Weights of a small mixture-of-experts language model, trained from scratch on English Wikipedia: 32 experts in each of 7 layers, 128 squared ReLU neurons an expert.
Below are experts of layer 4 (counted from 0) of a mixture-of-experts language model. Rows are named router (the router's row for the expert) and show model dimensions 0-191. Each number is 200 + 20 x the weight over its row's rms, rounded and kept within 0 to 999.
After each expert's rows: "mostly gets" lists some tokens that are sent to it at least half of the time. This comes from a sample of Wikipedia text that the model never trained on.

# expert 30
router,190,189,213,203,240,219,191,233,214,225,193,191,189,196,160,206,206,211,208,233,232,204,202,201,175,181,209,239,189,243,210,199,200,202,228,188,192,211,181,209,219,204,188,234,183,220,199,197,211,210,223,209,169,221,191,153,208,184,217,192,191,177,189,185,198,211,185,186,219,201,222,211,202,219,199,170,201,217,193,191,223,217,189,183,196,162,200,192,204,168,171,156,179,233,218,180,177,183,190,187,233,214,205,194,195,213,212,177,212,233,211,220,218,205,193,196,183,190,234,196,228,195,223,193,236,245,204,238,177,223,163,197,234,190,209,194,194,199,184,176,228,201,182,198,178,162,208,219,202,166,202,197,225,224,187,191,206,180,229,210,231,218,203,235,248,190,176,196,212,208,192,228,216,219,193,195,219,210,227,203,189,174,210,221,179,185,234,209,221,162,196,152
mostly gets: " ", "\\", " \\", " years", "ร", " days"

# expert 8
router,219,195,192,225,205,210,233,221,220,236,198,188,156,212,208,173,183,185,210,227,206,227,179,194,191,238,186,194,201,227,228,237,186,178,220,194,177,202,216,214,224,177,215,227,213,204,185,185,195,202,212,188,207,213,196,181,173,205,216,205,179,222,192,206,196,178,144,175,205,213,213,238,198,172,192,216,191,216,175,210,198,196,187,200,150,199,171,213,203,185,217,171,185,245,220,233,201,208,186,187,249,223,203,225,212,208,222,200,215,235,198,215,177,211,194,187,200,203,223,184,241,220,208,178,235,221,187,217,171,161,212,198,214,184,240,203,193,197,226,200,204,191,188,210,195,172,189,191,159,192,200,210,225,198,211,188,223,195,201,210,183,228,193,206,226,194,218,215,217,183,250,228,197,194,213,193,199,225,191,183,188,196,217,203,219,194,245,233,229,159,191,220
mostly gets: " 3", " United", " 2", " 5", " 6", " 25"

# expert 29
router,211,207,199,202,163,231,212,210,204,212,189,200,165,202,194,193,200,252,192,218,210,191,224,207,200,194,196,171,210,185,210,206,197,175,195,205,169,194,182,194,210,209,193,203,242,236,194,216,175,203,214,197,218,196,175,167,207,189,214,207,208,205,209,213,179,196,169,181,204,207,177,188,198,214,186,187,194,223,192,175,212,230,206,205,175,201,208,206,163,192,195,191,180,216,195,236,191,218,174,201,207,239,186,220,190,203,194,194,214,196,214,193,195,191,136,185,214,251,233,174,221,219,221,152,226,185,166,191,187,187,174,208,236,225,214,198,197,191,191,198,248,195,208,213,204,154,193,192,199,187,204,211,153,162,188,177,189,202,206,200,206,211,219,224,222,216,149,185,240,185,236,165,205,192,220,163,206,189,192,208,242,200,167,203,201,222,205,205,203,164,223,187
mostly gets: " 0;", " &", " 2;", " 3;", " 1;", " and"

# expert 23
router,204,212,217,223,191,220,187,258,200,164,214,204,195,174,192,185,201,199,186,223,232,233,199,204,158,221,192,214,184,185,166,207,182,178,205,194,176,216,188,206,189,193,166,181,186,222,177,195,203,205,215,217,211,201,193,175,201,189,198,180,187,211,175,190,179,191,157,197,193,202,201,203,193,232,167,196,207,196,163,209,222,221,175,188,168,210,190,196,172,168,192,183,197,211,192,201,172,192,198,221,221,214,192,207,248,214,180,195,194,246,184,205,204,214,184,141,194,187,233,199,191,201,245,200,205,169,186,169,189,195,163,178,230,214,190,192,205,185,208,184,216,219,191,233,227,230,203,230,172,196,185,208,191,179,206,193,196,216,217,234,199,212,188,205,191,201,201,169,212,190,193,155,204,189,185,179,200,216,180,225,231,190,190,199,207,244,235,242,203,189,247,173
mostly gets: " would", " began", " released", "\"", " returned", " him"

# expert 17
router,177,182,206,200,207,222,189,206,242,214,191,222,183,230,167,201,190,205,207,231,221,207,187,187,212,202,171,220,164,177,208,176,185,167,201,193,159,189,213,230,224,217,210,200,207,208,213,189,215,207,199,213,209,226,152,195,196,202,216,168,172,187,210,220,177,220,183,181,182,181,178,207,168,178,190,236,216,208,177,185,234,193,209,233,186,224,243,192,182,207,187,214,175,184,201,216,195,185,204,205,198,209,203,231,198,212,238,219,175,205,208,202,231,177,175,166,197,208,209,206,204,218,198,190,232,257,203,202,186,169,159,210,194,204,189,198,211,215,191,183,195,200,188,174,192,203,180,237,187,168,169,212,243,207,208,181,191,180,228,212,204,203,208,233,232,245,163,217,208,184,214,170,155,217,184,211,208,198,190,186,193,179,194,200,184,174,199,210,212,181,241,212
mostly gets: " re", " co", " anti", " en", " dis", " sub"

# expert 4
router,202,204,196,230,223,220,202,178,200,236,200,204,197,204,175,183,200,223,231,213,202,202,193,190,203,209,170,202,175,199,210,192,203,177,224,181,157,223,229,198,207,206,202,181,207,218,196,215,243,171,210,217,205,215,186,205,186,186,194,173,183,179,197,191,205,185,187,177,211,208,187,210,154,176,188,207,223,240,177,187,195,216,190,198,168,199,203,202,167,205,137,195,187,229,191,201,185,184,193,217,231,198,217,226,206,211,214,217,192,225,204,205,190,174,171,201,189,208,235,204,234,186,242,176,217,245,182,188,183,171,163,233,224,202,217,218,226,186,232,195,196,200,156,194,203,215,209,243,198,179,188,189,238,208,198,193,192,192,215,256,202,171,224,195,201,216,166,188,191,207,206,182,156,229,201,214,211,183,215,176,188,186,220,179,227,162,187,198,201,174,220,215
mostly gets: "\n", " non", " same", " main", " early", " pre"

# expert 27
router,200,199,182,207,218,225,210,216,165,204,190,200,171,195,169,173,218,199,155,201,211,212,199,209,185,187,193,206,185,204,199,246,200,190,204,217,205,215,205,202,177,228,222,163,223,250,192,180,195,206,192,211,182,230,186,166,173,218,233,196,199,216,208,189,158,200,159,198,193,209,195,207,199,198,164,210,203,240,194,175,224,211,195,215,148,176,209,216,198,200,215,220,195,208,197,215,211,223,204,223,213,183,222,200,218,225,192,196,198,206,168,202,196,191,168,199,196,178,208,205,197,200,168,176,254,225,200,191,221,210,180,168,238,210,195,169,203,185,207,229,222,210,209,213,201,158,191,235,189,161,166,212,229,214,214,211,200,164,196,218,195,216,187,189,215,214,175,204,221,171,198,221,186,230,225,201,214,176,204,241,202,244,167,190,181,182,200,217,212,162,188,196
mostly gets: "ko", "ka", "han", "da", "ya", "ley"

# expert 12
router,199,204,171,219,136,225,227,230,193,213,191,186,185,185,194,197,181,209,215,255,211,220,198,208,196,215,175,206,197,200,188,221,199,175,207,180,194,200,175,203,203,192,216,179,232,225,176,183,180,185,223,202,186,214,225,170,213,176,198,180,178,202,193,199,196,207,195,163,195,201,177,196,209,217,159,195,167,214,200,204,206,197,211,212,159,208,226,187,183,231,201,192,205,229,192,200,185,196,176,181,238,217,194,233,210,216,195,202,202,203,184,180,218,211,165,169,218,206,219,184,207,203,236,162,205,228,176,188,175,174,181,178,220,204,192,196,217,199,195,195,187,177,159,212,187,233,202,217,179,179,191,204,170,171,199,188,193,201,230,203,226,193,154,192,236,220,190,217,194,162,188,234,204,195,185,182,213,182,227,224,244,191,183,180,188,241,214,228,183,173,238,187
mostly gets: " between", " on", "On", " from", " through", " along"

# expert 15
router,198,203,193,166,190,216,231,222,198,235,187,208,211,216,194,206,212,190,219,214,191,216,198,202,220,212,215,196,181,199,200,245,186,191,221,198,145,208,208,163,199,194,167,181,191,226,187,195,221,201,195,194,181,204,164,178,218,188,192,191,190,199,191,203,204,203,152,166,176,229,209,186,188,185,167,199,164,208,182,225,230,202,186,193,167,206,189,200,189,187,147,176,201,211,219,205,189,199,156,203,235,171,196,238,223,196,192,218,208,199,210,194,204,213,176,154,185,189,224,198,176,233,202,163,225,208,203,190,206,227,176,181,192,195,212,206,196,206,212,193,196,228,166,215,190,184,221,244,211,170,190,214,202,200,180,191,199,196,223,201,185,190,238,224,212,197,190,183,232,153,189,205,183,230,179,215,175,179,191,161,199,146,197,176,210,224,210,214,232,184,186,208
mostly gets: " album", " member", " House", " Democratic", " song", " Committee"

# expert 1
router,183,183,179,192,175,197,187,212,225,206,185,207,185,230,159,184,175,214,234,187,208,183,213,179,214,178,230,205,179,206,205,230,195,178,211,201,179,209,193,196,191,199,191,175,231,214,187,228,187,183,171,204,200,208,176,160,206,198,205,214,166,208,210,194,218,222,175,196,191,222,186,187,168,206,159,217,166,195,169,194,218,192,178,202,176,227,206,220,203,214,149,190,205,246,201,195,187,180,176,237,178,185,217,229,210,204,202,208,205,208,214,203,189,227,174,159,204,178,225,231,209,199,225,175,221,223,193,201,185,206,166,187,213,211,208,163,202,184,173,186,229,220,144,201,206,178,182,207,185,182,177,213,188,191,195,187,211,203,230,188,187,173,240,187,212,219,190,216,197,167,191,166,204,217,197,237,224,211,205,198,216,181,226,192,193,262,215,212,230,191,189,204
mostly gets: " this", "The", " This", " the", " another", " a"

# expert 10
router,212,217,224,196,179,216,221,229,203,211,202,159,198,209,201,197,204,166,201,241,192,204,178,184,212,193,182,194,185,197,180,228,184,150,219,176,171,208,216,193,167,202,185,192,188,213,193,219,202,191,191,188,221,234,175,157,220,211,231,181,209,184,218,186,203,228,159,193,181,200,169,198,190,187,201,220,188,184,209,206,214,213,152,209,166,213,195,161,197,171,186,230,215,206,192,176,211,181,176,172,220,195,208,230,182,236,201,185,241,206,180,210,202,183,174,180,183,222,230,198,255,225,216,209,232,228,199,173,189,202,222,183,225,228,235,197,217,214,214,173,225,188,185,189,186,185,181,232,208,162,184,199,222,213,226,175,211,189,229,202,215,176,198,194,209,194,173,202,217,212,176,230,181,203,205,175,218,210,179,183,203,201,194,199,233,186,202,223,214,181,227,202
mostly gets: "\\", " \\", " JPL", " MPC", " ITA", " Mc"

# expert 18
router,191,207,208,182,192,220,181,237,235,191,211,227,193,180,182,204,193,194,216,239,183,225,210,173,197,220,213,213,211,194,210,206,190,165,217,176,169,180,182,219,239,227,177,210,200,199,189,210,213,160,246,211,221,199,202,192,204,207,202,219,192,208,186,195,188,191,173,182,182,202,210,212,155,170,203,187,179,233,215,191,234,196,209,207,184,208,181,193,163,187,166,179,205,230,207,213,198,197,201,207,207,205,234,211,255,175,180,190,213,256,182,196,203,175,179,181,221,220,232,201,223,200,223,190,210,244,195,213,186,172,197,188,212,212,230,178,207,218,205,204,246,199,193,194,201,173,205,218,168,181,184,200,208,224,207,170,185,184,225,252,176,184,198,205,213,208,205,211,219,200,245,229,180,221,176,203,185,224,195,172,220,201,211,186,191,241,218,203,184,196,179,218
mostly gets: " 32", " those", " 25", " some", " good", " forced"

# expert 25
router,221,200,213,199,165,213,201,234,193,188,204,197,133,240,193,190,199,246,236,222,210,184,207,167,163,209,206,195,149,191,207,199,193,179,222,178,194,229,182,215,218,214,216,196,230,185,198,200,193,182,223,200,209,231,164,155,200,214,238,186,180,221,220,197,176,196,177,157,202,204,201,186,205,208,189,183,169,201,183,250,194,233,184,204,160,233,227,189,210,159,177,195,189,228,198,208,201,197,191,185,170,231,177,233,202,203,188,191,210,176,171,177,200,224,158,195,187,218,221,202,204,193,215,191,232,197,191,183,162,179,196,207,223,203,193,213,179,220,206,187,224,214,195,214,202,191,205,177,206,179,187,205,178,198,203,170,197,187,232,195,209,185,213,192,226,210,201,200,213,203,197,201,194,188,194,180,199,174,198,186,229,178,188,217,224,227,187,232,225,184,195,170
mostly gets: " 0;", " 2021", " —", " 2025", " 2011", " 2015"

# expert 9
router,186,220,185,183,201,192,213,223,224,198,205,174,163,213,179,205,180,166,199,215,197,198,164,221,224,189,187,186,202,193,212,229,194,177,202,167,173,228,192,204,236,206,220,232,185,204,205,168,187,202,221,240,210,197,179,172,210,161,195,192,178,177,182,202,213,215,151,187,192,191,181,201,177,164,198,218,183,194,192,167,211,192,165,214,170,213,232,207,183,179,207,206,212,244,192,187,178,205,185,210,181,211,189,213,200,209,198,216,233,212,175,209,202,223,200,196,168,215,256,174,208,194,233,204,233,222,155,217,216,233,206,216,231,175,184,202,224,197,210,165,195,202,208,204,195,190,186,197,186,219,163,193,175,198,207,205,195,172,195,209,190,196,246,195,233,174,169,202,220,201,178,170,196,182,214,175,193,219,226,214,222,182,209,180,189,245,214,231,211,190,204,190
mostly gets: " was", " became", " been", " is", " become", " JPL"

# expert 5
router,221,214,209,249,187,209,200,224,222,193,197,221,173,191,200,171,214,227,218,224,214,209,213,210,183,245,170,217,196,203,220,231,180,176,231,175,194,228,214,193,196,203,186,171,197,223,192,214,207,202,207,193,234,207,205,166,198,202,174,187,206,187,202,166,194,185,156,224,215,201,192,206,175,155,185,204,194,229,184,188,234,220,200,216,170,191,246,205,184,194,191,172,216,205,187,227,177,191,202,211,219,225,201,217,176,205,175,197,202,194,206,232,192,208,203,199,195,202,235,166,244,205,215,188,236,191,165,205,216,190,163,196,223,213,206,154,194,184,199,193,213,178,155,213,199,221,203,198,190,176,173,193,175,201,176,174,175,165,193,240,199,210,216,215,211,236,189,212,220,198,175,190,178,236,209,179,220,191,189,200,235,205,161,200,222,205,232,215,206,187,191,180
mostly gets: ").", "\".", ".\"", "?", "...", " ===="

# expert 19
router,200,177,165,183,179,223,198,227,195,159,191,178,182,196,178,204,179,211,175,236,237,183,217,196,182,233,185,222,201,230,215,186,200,181,213,192,158,235,224,184,229,190,188,199,171,211,199,183,192,200,211,207,221,203,191,167,198,188,186,194,167,187,211,187,187,198,172,157,175,206,213,205,179,218,192,235,217,214,195,197,199,225,173,196,176,199,242,191,157,160,195,226,186,205,189,163,177,191,188,202,200,186,180,191,190,227,159,196,194,230,195,208,197,202,179,162,204,198,247,182,215,203,239,204,215,208,172,215,209,195,202,182,246,160,180,185,231,170,212,214,219,202,171,194,209,204,203,209,197,222,194,203,174,182,192,202,196,199,195,204,218,218,219,210,197,197,178,190,237,176,198,198,228,215,206,197,218,210,195,168,214,145,197,170,192,204,230,236,183,186,214,203
mostly gets: " is", " was", " were", " had", " been", " be"